Weights of a small mixture-of-experts language model, trained from scratch on English Wikipedia.
Size: 12 layers, width 128, vocabulary 8192, 14.8M parameters.
Experts: 80 experts in each of 12 layers, 32 GeGLU neurons an expert, 4 picks a token, a softmax router, a shared expert of 64 neurons.
Training: a variant of SOAP for the experts, 4407 steps.
Below are experts of layer 5 (counted from 0) of a mixture-of-experts language model. Rows are named router (the router's row for the expert), gate (a neuron's input weights, with its number), up (a neuron's input weights, with its number), down (a neuron's output weights, with its number) and show model dimensions 0-127. Each number is 500 + 25 x the weight over its row's rms, rounded and kept within 0 to 999. Numbers have three digits each.
After each expert's rows: a language model's description of what the expert responds to. This comes from a sample of Wikipedia text that the model never trained on.

# expert 2
router:475519555538515489488533452481501477501468535522527525485485522500536492490502443477497519507497504487547536530511536507527464448519539466503450499495489515523519463494495485457493520521514521487519469524487493505510464449484509477529518485520518509506447497462474486504505484499495496514490501495501489480493511555475517472490471524535465525472483501539523549479482527482526553491481
gate11:443494493493507494520516476460492522508503508436542524525467512503489484498524472506503491513502480489542467488440557495524470477511503492488511517488490522517505483509489504545493554478484483462476508514489530487535514487508449503516501505478503493520509476514493524454474494519473491503471464464512515494482463523436451497469494492525493534488545458478528498508506541526499558528487
up11:464531509490509480554514479472492496518471494441526516526481514504467499493518476489482507501516479515543459506434560520520449482490504502462499506508460538529499486505520510534470539494513484466487480530487485475533502488493464502511501480478518492522495445517519500465478479490493480509458470461503504493487451504453449494480520498514464526505538481461530500488506522530526523525492
down11:476509507524530454507506475480476497515498478497499479485531510528499478475564512455544534587479516517478496473508493483503490485479498503510517477483485516489509478468526506526476486456513482517510534533454544506489459517465483479487514476565442482510502540522498476480478539514515506532494499495556506501492470489454470485488484480485471483526509486505536478520496471487480487514476
gate12:520543529507531496483488543495522498521488554515475520503498492434537486492506522507529502502457529505494496502464472502557488510498511509503491461494476482543503483496480524539506563499505489539520524465530500502461481450493481489465479513526510490488533495505500477505490496509515538502499545462467536483494479553524503502514454506524497509498530522468492530463509519573520478507481
up12:485525532487525526484491531521510511494465532499466513529508470447523455497531522512504485485444528500471497500478503512572454500505505500516489492530454493553488478492487487536514526500509514553527515496514500490456493463520498478447534506510500476514511487486488487480490492528496551486486521449468516478507496535524496503494442489528477530504530542498494505484499550510522480505456
down12:492490485479457476500473499495526540457494512505508534529497459512468511492476481493472534516517491518490536547482512471481493491528523525482491513477545532482484512506545540477484476474527502517498474519535486535508464502508502484535540497462507549520498552505531525492461534535545479486591485507464471503479515529512457489514520499504469499495505493515467477494483498490496490457515
gate13:514527470487480483524492507520497521498518481482495505534487445554503523490479503490550491536463505513526475530499505490514481469533513508520516489461489478519493452496475524533528468511514564525513557439525499515530519448522509482528463514506479503516532528524483517501521521449494470483473505527494452514520566490499504533505466496477495479472477503502545509512501508495508525517479
up13:503522441487491503490482528528475517483500507517504514496510491567509495476533445502518480512463506526509468524519518514544487480508497498543498522498475489526493463508479502502500472507494554519513566459487487518492502454513535493518506517518457501490542508513483514497529519474487468508471513519513453505522585492503519510530484500508497490469454504532521527467471532467497504474452
down13:479493502508478539464516495513498529432507500479501483519505514555529543493512534459517489485505455485477488497486543493500495572535542499471498521523476540526476473496466508475498503541539448492498469517475510470498495494522494517516533462472512533499484524508496472508491555489488494457516532463506509499495506488478542518488498513492497511530475490546474498520544523469499468482535
gate14:481526500505515508499460508488517499539505526523464522518507494487495486460471491531497521450529459519527511479506546505536464506513476474514450508522483517501488539520478481537495488553507474496522518502521501475483474509555507530493514472522487479547504490487497468508482520517522534540518516507503480472480530490506543516522505463486477590550497514467519471497535522506473540515515
up14:488526498489516514515461506511483508525523519490462542493509502500513487470472449499476545473548473512503518456504576503503467492534481486498489473498448525521471525510486477498498506547512478486508497524525494481466452535533513506510483486518476503519512464502497466507494518507540534512486526520510472473476528517509527500516479480501467553556496513493531500504560525510461533480545
down14:483511429512503545489496536514503455487497460483496471526493509486520484520494461533531491513467537426537533493552456508483502497513462520497501503494514496514525539476534501510526491480494522468523471530498518529533490537505497484495494501484457485538481483518475507468494491491503472463481491461503535496473501466533484527533508510479555564498490486526510479491503475523494495467481
gate15:495513514528495528531465468493529469504470510469522475498492475513500497503500496526528572528498473475505465492548507496530520493506522492516464521486523515517518457546524511527528516502506461499474431537454527467495474497477451503502534499545504517505505489472493476508534482491469456518513505508515473499513463513475512501494488512460482438480499496504499480562536496528527487531510
up15:480489516522529480521473501455528510522471507477533465486471496521484496520484482490474558527526483489491496471554494518522511468469517462533468509522513497531494477527508525507517547503506470483501471534465492481488475512526486549507552523501479535512499477467481477506520490487459496498497517508490512509468490503513499495520493491488473425442549537470508515574524496511521513517516
down15:521510524505468475504484475493509565457537525473547489505488535521511497482523517490499509507501518511467504478470536512484512518495540517458491454479524507526508489540466481430514515507518522522489485484529486515507496476481491542519470512483464522515494514489499493514471515555500524488448482502471491525550517476520432483547485506460493445519490470485517531474503473500492497507482
It responds to: Numeric punctuation and units. Brackets, dashes, slashes and colons amid numbers, plus units and percent signs, e.g. 6 (15), 50%, 35 /, ft.

# expert 52
router:553519458494523496474540527525502476511482498466474463494484506497514457500533467487533461502499539431529466469462489496515515487542470542514492486506504478501508465498502552573533492463506476490524471504492556485521529502520540486520492491504494476520480475514487509466506521484520488510521498492517496499513495490509519522528512478459517506530512493497532535506493536462560501482495
gate0:505532495450478500476535526489484481490537503488488476519470490498554488535482474512490469459494532487517502488460504468499485492525531500485511538522521491505482486520450509465485528485528486536480476550515476540455490497490464540503482456519492481510490451465474530414466516474490475466489484502551509510508487538496504494508499488443523519501482514475509515495471496495505491496533
up0:520437506516477505520479426492478546508540462504478495498484492503448497468499442512502499518483490503509488484492466493479501520496499482526508490482526494488516536501472555512471485530529498481531511501504522472520495493471474488484547515470507514523535485526542514467504492563470519485539529496512529509505500533545461497510532492483469513514563462516516490525464505475484512481478
down0:500479502509476516576462543495519480566516485489519511531480492506494484522502503485514484469486490519511496502489493510471531511537518460581515488497476530497559493494526533511539465516485505492485540485521463476492493474468510486487505487488440504533530470476450496510522539525547485515484487532466502535494502500523476497499492459542524475521506475485473510517486512490481527490501
gate1:458505508455488499496494503524453481496553473472510475518506557509537466539518480537494496485499498506549495533480530469534511485476496488529558460494461507496496487489515534518465478529506525516504508540519485521469499446492571465512496528476522496527488490491495533474490530486481510514494508496528511510516503533543515496498530470504516523489525552537548529496520493490526470504508
up1:497483497516490428439471509484515496477516498526524515515470526485459476462515494524491506531498523477515511491509500495546497450483526464503506508489528533499501533512503468526515510470523487514466467487473463502537503517497497482468484524517506491528519481496531572532488526524511491513495516505493500508553421511459523523500547490486504502454493510504464504537516551490503513536507
down1:493495491499489555519526494501461555513480466535523486493519503543481529472489474550501446495495512481527481505516477463493465477479535518496424517488482497520500507522495510509461508491518541503525472509495517482472497503513506539502488506510523502468467501436477447481511545446507494480546483473473532501504508488480458537494491471490498486501516499503505438479496489490504500547484
gate2:497537505510497535499502450500546531488524478524489530560482495486468486508511512500492496545491561450528524492516480474489530517477526461493459506524486507518470530572503489477519501509494477533496470489508562460508513523507510494476541497473511494566479532485522506499521517485535511512495477490485517530511515470467482491451484538479541502483522500489491546511488502497509524522494
up2:524489502477499486530468520490491476521505503528509504456493480474528456460481489473475527480489476582468484477496563525487405473504504548491502503503508482501498459478504524491468502506519522479518504494495462483501502490509452500514470525503484522469488434498444491514485485524453509492520512492506515460505475510510505545488483479518474479479500524470492476524510488511475474496487
down2:514484527515535476506524534533482481481462503478419488505498428506512495471486513515487484467487507542471460470483548500505538516549472479495475541489494508516524549501504479511503524501506467490513493513511510506487505463477523505491485507457520497513475531533520505537493512470506525529542473500531479538551508498532463538499498493520532554485528496501455514498512523521508528490499
gate3:534502530491508500495487524537459466452522491543485494503503515469530484496532529502499457454505512501519494544506517455492510505470501579526508530520460470498469509498509486497494499554531535539451497512453487510490494502480506508535514469517486516513507499496494472433460478441517510505533484536492512494493503484538509504477491467507540517491480502477515498494531499481467483487456
up3:505487542459501516508485520531463497416502513496532447498483498471489489532515496512520499476503534538486496571544492483502500487510471529520503540512482457511487515501527502487507465542477515543481479546501492492499481535476510561495505439526522510475479514498497503450489509498493483516490495552513499485529496551498487502520485486510510502485450519502523509492532484472517463480486
down3:529524508538525517517494514506474541466484495515505516493476476513493509491550489478477438469531502469527497517491548515525486475514471468533488535481484489520488473504461497504487521507487496469502539533476489459514485496541502540542545495487499538512512489550504546526561549490492511514525477515457493461475486485504518487487481541482500502506525455526490498513506554477487476527486
gate4:515496523507527454512498505491503472484495537483481502520528503485482511518485506508496468504516478438535468492531509506506498531507502505450483506522487521474512478495500497508535496501465478483568528522518544420459511454478507500485510566504544471505468513490519472557537475529479492506509486479536501520503476463483516469497483526540499485478500476492498510566513510500514502488459
up4:498452494514505509493487551489479517535522505535471489502531467520469524510488491513441517516509486494511521492502502511580489464534502489542498482471521509538473506459498481525474494453503477492510516494504448512505532491465498477471487502536504478481533470486491510508533522546521492553482509511516522542479559505473495553508479530547500492500473517485469507509531482516504470490537
down4:504513502497513465509481489491499511460473497518473496500505516522494538527451505518547519516528543464478447453513540513524481472535509511492427479510490517493531553490496529474511487528479503496519514472493510525493506447498472459511469499481538500519519513480487498560490513501521525512517533511486523510510452485524491504525483503483466533485491564525463477459495499480513523458477
It responds to: Proper-name first pieces. Opening pieces of proper names after a comma, of or the, often Arabic, Turkish or South Asian, such as Hussein, Turkmen, Satigny.

# expert 53
router:514495468502577524461528494497530513499469504552510458499493513528473498494498511475504480489511546467554489468505485526496485476503512543520516480486480483535470519489509472548472514517511528543478516500451486508493500492541488490481551500498482504496542527469513452518520522483528524549512478502515513522457516508515541486473520504507504483457546522502518506514543463477476508518476
gate6:504501531518511501519506481522504463469541497480515471539501464466527463525455502529487480483506504490534511493503539514470536468516501539482530475478492488497528469513480481468485505443480500566505519497501487444479466470500457511497469532481476534484522518517470445537504490533508500535508481516462521488492472461551524513504480487529475483499536521520479482519530499500497523525539
up6:454508486558509512516486513531507491495495523515523500498500493494516518412543519492445520521484486482487503545475526466527488481494492486505523482503486467505484519478455515461476508466500505494520521518482544490451494517513501477513530531488479492537498514492494516531539542520472509485470473516483532497439499525497507542477483511514493507520507500501464562542515489483466526451522
down6:543508499494445509461466530522484542527467486499485469513490509512492485493481514513489522479471458499477511520475461550498483475497484547549457481470521487487531450514516476518509499475490457484531514499521514526517493496504479488535514474497476504485501429459450483462517538504552494502507511524498513518502486524515507505491495491501517554483523481498516502461490438540471500492502
gate7:510462522454483509465508494493466503486480539507482497460458522501515479465529455500482542503530528499510514554558476464469504490512521531553498508511504484475476521501483488461500473487482482499502480540477460511480518514502499504488493465512489482538554539518490463465477529528522534527475512453506497516447523546553494502503541500504492501486494449495475494492498506494476504509512
up7:471536509496539523554489503502536465477527551504485447490450497491491498527467492521502531469505475532508492441475488504476513561525476493473493490529453538494505468534480539467499529509486502512551500472485500515465518500492487476511515486493512493469483508464474502512490482568504529486520475482484499469522493499480532519498518535501541487531457456494489526489485485519501524524486
down7:514509521480469506454495531559455482509510471488473538470506525495482477505539510502442517473506499480481476537473506445513464482490524507521502524499512403500472490487522480486482489523519503526450495510509537502511519459486502486482553470498499513483497487488496523496490544516528498532516515473465481509508480498518496500498489521485520479492489488532548491460504468465471493454535
gate8:512517550527504528498532468480522449482490470513501496552501485513464542469501501499531505523543508492460449504463504513545475498505477517569495480537517498512493474528501543507485511536520514503489497497498473500465493515496518519502476566485450501492492488483510473480510497508513541525482462498535476504460479441497527473493479504471484511495518489542489525524508477472547466504489
up8:500522483498538504498510478450525446490524496517554502519508507527512513496478506491570521513471468503487456492549453469529457487515545487490442527501522503554511489513491503476492506507512486515507482465518491557513483492464493539523476494511474486511441492468492510529492484494508522544516499546526485508496493458491493499503490513491490538500505480522466543445478504481519520494493
down8:488491485510477545438516500513511511489480516523491489447520485513543497477496438513469513503517493506507475548487509532477491518543469534504500509512531506540507453500480505516462527505495478489468542503458511460500517524498460528481499449509465465488477496502490528513552520484502449495465477449512509515484498497507489500501552513469490526532453535492525526497515521505527495530473
gate9:511505496471518458492523544504467512488491562511501500505505479499474518471509491513478491505488517526507490520495515540459498521476479488513498499504539503503468500477482526509495474494528483528572506522515468494480525514501544488476505486549490452514510522456496457554445491508496484520518500515502474471529506534563552505498527507491542507436465507479488458485519514508457476504513
up9:488539470491489518465501475479446470539469463510522479499525513489529485471475544517527530503453470485478531446540472465506504481509476512536549487518502496495518449507508495480509499498506522504477514478514471458498490503502467513515501520448520516466489480523474519486517493488520504453494482449454481499469499463471452510493504508526485498567519512465491505520453474490489496492493
down9:481494535496482496521506507470492522495509525524564533509504517552483506494476468478523494487490442456513510537507506553533505542485506509518507521489503530459489514457546487516485483496483489482514464494468493476477501478464560533473486506533507483520477526518519493497491532467546480519497512530480469513533489549512518492522528521492484532465566470523487545491513502498478525484491
gate10:495509434478511473509500503496488505476513472463527496488493493459498514460536494522577521521524485492561476525481477470508490482500537475537477467504528501515477471463490484568528528479510497512518501476501510515464518505499498526518536469508467519532505500507534499511516482507513503505521522473527472471501519513502496481466460460465461516506528476533509521508445504512473443519509
up10:498482453516521499510528513472511518494548513468528501499500513474457517464523498502519564515499483471549507506467488492475498527530535467539485491483494489466552480504457484546462492430475471492553525462535475514503526486505548523506545532538465498522514505492521462504506492499491471516466514501490484522508477486486516521485494495477480529462515496452504501538502506495490478498505
down10:519508517501476497495495482552488468512493479521475495511502505464492497508444520471471444493483482493478497491545490475462491537492448504442505517487470513484481521454492531466538476495506501499472491486502491502490521501527515481524478488485529473482498535536519535509495456511468495463448495505498527475522526547522528500462531532483550471523479502520519499457479523516484472441521
It responds to: Name-final s pieces. Word-final s and other closing pieces of names and plural proper nouns, such as Ni-les, United States, Philippines.

# expert 18
router:515536554446524561534541473485455525533513496523474537529481517548519518444461480500495502498505501497471510491484482519499450496466517489515512524472471466457502500468518493516474481505511515512471496506488478558513521500511503503523457472543474533465537520542502509505512502503509499522527507521503494473495488478498514553482542518486454500529507513477545514501501500516473510492519
gate1:496489504509494532496484500537507484486491446486523505518485518512493474489466478421497524551505505506468496488503468467445523523464517465517515506501532468504495517530481500505506460511491494504520444486474466514490526544568491496476514470508475564521537499521483512497486489486487528525503526524542491504495538471465496461508525480539513509519532484518508505485497475446507481538482
up1:548502564519497529489529513554499532482496482471493490480551532515503475492455490531488481545563532510508485504437465523477535481526494507516461489488544466522521547498490488493506523501468509518514477521467502516513496476505497521502498511522494554486514475507467516493516515536531510506506477528522500544491522509517497486510480492536466479496502476436501488514529537483481495535515
down1:501515462523518480487520485481475526528518506502509475476462487517513480523518495518509490454500531506484467485490531498504500486555532488493491527502488508494521471473533453519521443486476503483481569502467482480515499505476460491483485530498526524470521499495498524461499485513525510512515458470457515482495484521558514550471470467486536503517483457511448527484479534542505556477482
gate2:474456511512481536468497540498528526529496472505514503493481550489512477453523482483507519540495509515519484511507489491480501504451480512461558441479534508491489474516449499469531495486482417514513500519526497512478470486462532530458483520484490547524524525479518489476513451498512478531510528559494513468485489515505518513530515523509518504509495507553516515474493483511502492517507
up2:465476511506512523509534496513517488519536542558494490530464518512536475515448492477492520508521459511480459505540482526463512511493492477456490497480493546491490491491526471537505560512486516471494492503470473500489481475449480506498511490470447492470485485476508484506521471516535530489533524475498497517531524478477502543469496541524537436478507497524487516490503541484503509534534
down2:489492497483502446500523498507510496457520515476475487561541497500487526521491489488503512492517479481481513507472507494538514456477545481487515510520514510540480519494493509489562495529493560516570479506464430512451484537507511520485491473442474509515519452535520489527489485488477504491475492483524504482495502479523524482504506478513491515497525510541501509489518499424464505481511
gate3:509510475498549518551530498492507498487491507485521524502538484534556503538515509560519514487524483502436511481478526530498448454506499525500487512470510457504486494522546495536506512468531503481511516471438491514486498536494473512490503487548488488479483483495481486472481514457442514507520481499474483457481546470498501500520539468505486479469491481475538485522466520495507478502522
up3:512478486471548490508516483524516464504542515469483508514495469532478529545542505538508495463523498498502488471494511516513471498483469474510470525506505449494467542491543514510501444464493508519535502494493497490479500505491464485487510450573498514494525539492517516495440546475496502509474492490509478452499526497486539499487573526481491515529501500510528495514498514493508516493562
down3:478524510511484494458465511508517499534512486482505454485540479469499477514465515461495504463520499482478452487450547485507504515499484510443491488511518485546492486503513508506501555507462513490452520508489472532556506485489470542515520484479493524516525510498509525530528501513490512534473468548475488520506521506537504474498450477504557498502496527542451495456490498546489506479520
gate4:524476561483501505538506516485489462513512480531497500468491492501539493535474526510537448499445487477492509509519490495497471518503494524515506483546518490465522568475470523521488505556520523511439494466504527501502477507494463499513494497542501532492523512498505476515471490458478524521504487510521476479541514494472518505469544487466504538453469513499485494524455457505472497490542
up4:507498472518487425491521502505476520534465499473557493539495467478459448504514483517501496477516524480480520471497497499519557489522459502467492527503515560499498494478483496482499479517486474505531500518502479462509543494498515556482509551460501551524480498521490454502520498454479530486461509493463514509484476502512523484519512512465491490483462524532543476486490533534512511506511
down4:469513519483527483464477498492456513485463540501515473499521538515505464488471473515518506543482502504507470472521499558487481487475537511473503469480507480539485530533530492555493467540438507459499479460482529472463496460501453500485467522516478482505508521503519506479497483493524460487495460498532500488525498460511507492490476492525485531508475474442527487494547503519465516491476
gate5:502536498476517530505493458534476505536510507484506518526568497447496505464486498490504504516484501514537492485459540517458485544530499481495495495504527482506486488511503524513520439484487528536488470513485496508442504485486519465479457485499509524498508492572508528451504522516473500504517539487490526523471462513554508466464475491506468510507526465517537481545477524483481504507481
up5:495506495513481464503457503519497535490452527506452558491512530543494541510493526486524493501489485530484530484551478496483536490498484517512474477525531479496433497485538493469546480501482501509524490510502501508557460516490480507486489506497510480471482523443511513511502508501535487506514529497474529544505548501540459480485468537471517508538487499499455486454509516492458468475496
down5:523515496489482459493505502519478489501531517510501489514500474491463507484488488531461523521561509520547542515491549500523474478479509502523479500499530478558532507499501509504503505491488514502483498497485501505453552515518544499527502503509469523465519477482464532498455515521464532491545481557458491464481478552502575465461500494500452485487466506491502513520500493478518483538491
It responds to: Syllables in foreign names. Final or middle syllables of foreign and taxonomic names, such as Puccinia galerita, Itagaki, Muwaan, nia, stan.

# expert 34
router:511481468504536564512526526516476482527512539518494479514477509537477515478511556507525465487527549492483527520492521489482512496501505507520523482498438486562495508498503483522534475513519487534532469520496492449499537522518519467484526471525463503455510535484496532488498491433513503475469484478511496445464503489461506505513536491480513487473489526509487498508495493500450473466493
gate3:510499488500468511502521498510482479485479513502497564498469447529478511492518543501507489438479485521497484545501552480506491462503520472477503519495490521519491522536517505500463506523498468511490507485473499537519499523507522488520493514521492526461464461485526510504485495458501501485482455527505467478466510521493521500494477509503484504428490453522521472497536483425554528481446
up3:488519501479524515493499486491513527484499517484485518483421472494458550500499552511524502454501485540502493544509528497517464486518483482505500516524493513574516490503476533466490471527502542505521525530508517487476485555495486514485501545516520534484492491497531485498509483458494477448505548522549470510446503454510527485505544524497496469507478483519490501500506512499508493504447
down3:552471544516504515515515490503468464523560528506499480513516521443514519518455447497538489496512502460527485520526503539497522523499482526497486471479464520501464532456441508515488477485491453496526514470522504511482493447516508501492511539466509478499512503505472517463486465518523504497493516479437521499525527525497493505472475507548500498536475480496479499457470483508489478502527
gate4:491516483546518505503464548525496450506448470504482454519498554456484527510512499463476517549513488490468528532471475483522518491494517549575532483533529557503479463500514506459488515491511503480534509502484454496474517509485495513525514494500502503537469495512503500471521482481498489466507479480496480528502514497502530480479465489520519502501441522493498518510442493473485491512524
up4:515488466485498483509549509471539490504496473512538524506490481498480534508539564463485540504523528439495514535487509505512489487490494486562556534496523497476525497509522462501475517487499542478492504503447486485494429492532491470452484506467532485499483529510549521506515515500524481486524511468441484493508492501523478543482490525525497496486493480480494495519502497457473498476483
down4:460517517530494456496527487455540470517507494508464476527516448525505499515495481480478477563503495507503483525483508499508530477468545492424494507494500542467499490485458493481540468527540477521534501518499478507519471512500457484496494481514533492516561476496509476510489477518468494480527477504518530474496471481487497495521507491504504504546568520523520518489489511455495514467539
gate5:502517488482462522496459478509523486511464535491523470496493508471504503492484497522500502474501524517529515472516525476521516467479454528457530525500503506500567531481503473550499493435514503506501445483528469461533525475489469516504466518486459498467508503510483534501508500511518463501477520516523510512499506481480488530519515538484547525535487518535493495559522459493439476532485
up5:514479542484493494494528489439510509516481485482498521458528516489455442501495510467474494522485456518527496485483461512492540483494489506496494518461514486507506517472534484471542499528468460492545517473473486476495514499487502507523497523489525579532520490509471489553496532524459533505480471501479554485478467481507491474525513525526477515487466480511501528451484516485485527535511
down5:484470475497461537491513504494490506499489527480495469487505498504512504480516501542494530495499477460483481537456516566505536509495491499504518509496573510517493450490519520473489492483494524509457511490521488492445512487526482541514521503527475496490472520517523526499520515540504522470431512531503529504506438497508498536476512525514546512512496462504501564501553475494500453529515
gate6:485491507479568548479483531492472500511503513514538526483456500495523514496499516467544534512513459468518474467513564521470504486498496491506519505482498461521492453504454495440515475475516443458466476539505475506475487513512533507539506504496475527445523515491504480517485481486488527506470484497505505491481535527471524489476507505495481539477454468485463507526489508503508525483530
up6:506491504536471476480520516486493519519447484466463480534529517471523532501504465503494461510496495481489502508486504526527500510489540485498535496506476537482487477524519509540517494503489523547486525454510536516530487481497495475491512486491528466520531489552556496495534474517492478515531508474483511484506523466539433509536459541493492494501521475486548489475495470501446449487454
down6:490522499528533513470466518525485452513491507481509514503470525516519485463511456516522513474533480517525509472520467516450507462479506512453454464551501534504488495500469515491514498508505541496485548512517510508509518469492528491510528512527445479500501508498499548455459501520463480500423486477510514450512502513465518459500526530512524498524504514518489517450510475471533493499513
gate7:485512532455520510494506481460513527537449547504495464501462531507461502496511515484530519527519495500515477557526529507507505493434505456504496517462479503536549483487508510556541499531500522497498478521515508501534485495477499504499505509434500482499521485487478499519516522454487512498522510488474542450508550507468475493491484521459474514500541493508452482501535466523492494484494
up7:503520488496525528505504512515503492498520504455473522546530530497510505512468479493485492472521535520506497500540547516497476493523498451518532501515455482544589496460487493511486457529455464502551520489506485477472520475483493508472481521495533509498498487472504495508500439486489444515492440499540491486443479501502482500486498495551479527490489530480476492493496529495472500516475
down7:518511513495488475448493493500505479516441496521479509545527510508535506501484520508481493525464503482514536493512501466469464530510492535451519512506486531496478535508538535483550502490500505509468470530494502536511457483521523484491491452480453515524528519512518516507487465525444463508512515550459503531518498514513493465539498456508548495506499514509495540452523529514518539480531
It responds to: First-name endings. Endings of personal first names, mainly Italian, Spanish or French, such as Giorgio, Roberto, Nicolas, Javier; also common given names like Thomas, James.

# expert 42
router:457505545513451519503501525463496516534433513538502468466504525519488501493481487480481503468518517513495487496503525490479497514532502471485519497519495524545504498521474490481544516497555473500476485515475528486484495472540520471519546503517525503494526450489485480508457506482519528478473540514525520542555503481496555466505468530522504506512549528476463494481475534496526533493515
gate6:511491523498501472529469523453477489482485500490532497452547486501480526460489529534520482473530510486531449524468521514484480461492470513450540508504504521519499500480452516494475538502476504506430514523465552472504511488455501512497510509489527511498491502504477491499524531477517488472467508481498498543544508518524518506496490524526491516549532518474489503424492507491514470529469
up6:493480464508505493494512486522499467503492527493495534539472510511495474504525458475489541532479508492455525462532483482515481512504484508509500485484518478478504488506561491494495468500496496469569478468538444537504468519521477476494470469493475492508490542524536493522487486538481506533531495505505490447451498507442486492476503493479516472456502473521494482576478482476465505508484
down6:518486478510510493475533483499509499486517518453475547478489523496466501543483496557480522487451450526492512507455503503516514489481532444532464498533538466522521515464472517486477537511485474496520552481515488480495464509460550498483493517482510507518509477464475481525541484461512530490495472500443484487529494487494471515487499500517478512501469499465465489494508536512484532517448
gate7:529486452510505548488488489488528520498441536491498500492495518546492519512499479500490498504508505466502463467489497479488540505519523518522470431508526515516525500458444515481488509507553519519482497465520507473474512469515466511490474459527515500531490466488518524474517487528509511527500512445484558483493539493481523503488508510508528555499529458456492501531485523507466513452513
up7:518500482513489485493511509478495470500502513504483535516564514470460488452500482484545505493512511534488514528457518481473511505508523543455509538584485503479520502555534489474489490493486496499472488496491424474482512557465506494516507492511472512521470519496516466483466508495470498499495524521495415535501495505497541477528508518492490481516462500487485488467489501480524509485492
down7:500494515503517495473515513532496479525525500512522520518515485517482504510522493488509463474536510526498448556577481512500550533497497494485498569498508523496485514551511487470465518502468468482509545478485540483491552495454527492515523552420497505509517480481503497503503478494482521460537508503489503511517488510475511476547496460494499492514520511553517543517496492492516512498491
gate8:486488499496521480474472490501482463532455512512512557473465489490514504491510557455522500525483530485519505534555529505482513531505509446497472488517481505515466496509479528521481497462482487512534528493494486512446501474508472512490493451463512518531527481522517524480530474498451504515545495497477509453510512492474521451522492590527517501510500491506481487519528533501487508478489
up8:508515497499499475507538496489507555488531522483494459525554516510497516486529462541466470499505461515465526484460448481505443496469505534520535494481501482492550487508528471480506477502522524525437479512526495495545516527495513512494488538535494472461457506502476495521484526525544511485479502479514475505470488503535475543516501447509484463453499515520514498474497507483530493503516
down8:466477462532506491490497541541466474503539506516484459480498477475505513480542546467548518493481502482500505511470502516479486507493528562531545521501460561459520508473506484523539485501504495521462509501484502519508490519475484491524531474558544484478531492495476497461490538525480481541491506509513522506476479503507505496477504483514470461486488491506467504490458494479525489569480
gate9:488484508510494482519452531509472429523484490479485477506494491526514527511455510508531580494529489453504479502497524497476489490524527512520485448515484476501506479521495498499529519507503497530544500477489491506507492513586488475527493496511484482478447517448528490519532521513525508495501519535452499455499503470516498519462491483510500500537477454484496490519517529514482552531515
up9:482503487503463543514500539520465493496487479470501480497491499530485495522489525515491524462467504539519499523482499486459529503465497514464519522458556500484507468481510517515491548506488497522487510474478492555478518508526522520493543496527485524485474519493533518425524473489531493512508495498475512547542520498468538456481506478458493459479538508453552499513511472486501513526464
down9:492460530484519494493481498469465492547497499478484492519469502517507495464497512490503501439435500534519488523484511472511508531531514492551476497530528496451535549531465509492428510500483469505492545507493490491464514520486533495480479494492509468512489529506509473508474500470515515521538478530548530463469493536465472514537530520462508506551535509509477519512489505516513500518519
gate10:482511473507526525511478518453498490512532514502537551524507493510555496500502492462491509480531474524537469506469509465517505496518491529458511522462534548488529481486476484517528452462516461493480517477495510472545481524472496479512502511497513481502533483500471493479476505490498481488482426508532491533489506491474485537452537478524509470491523545492564514517483511453484510511480
up10:463527501465528513494491504454512505515498518485525521498553502509570490484498495502485544478519479480547470515465526444509472505512480534464533526481531538501526495491479467522527474473512477478498523521506494486495500522493517472537508512507510455482519510492462509491478499501525499487499410505528492528503502495486475526441501502504538484505524547485551518509493531471501517504463
down10:512548508503469513468486509549508547414504471541481490512530536483493499521500489517543523519522488515465468515517530491470461517478517502562476518562505477496529465527527498483456487491511515524479452513449514489504515520548497502512504494486483520505443525510488503486502522510476524475511526498520483466501481491502476525508487521504518473473468501477465480494487455504513508521516
It responds to: Clause-ending punctuation. Colons, periods, commas, dashes and semicolons ending clauses or list entries, plus include and including before lists.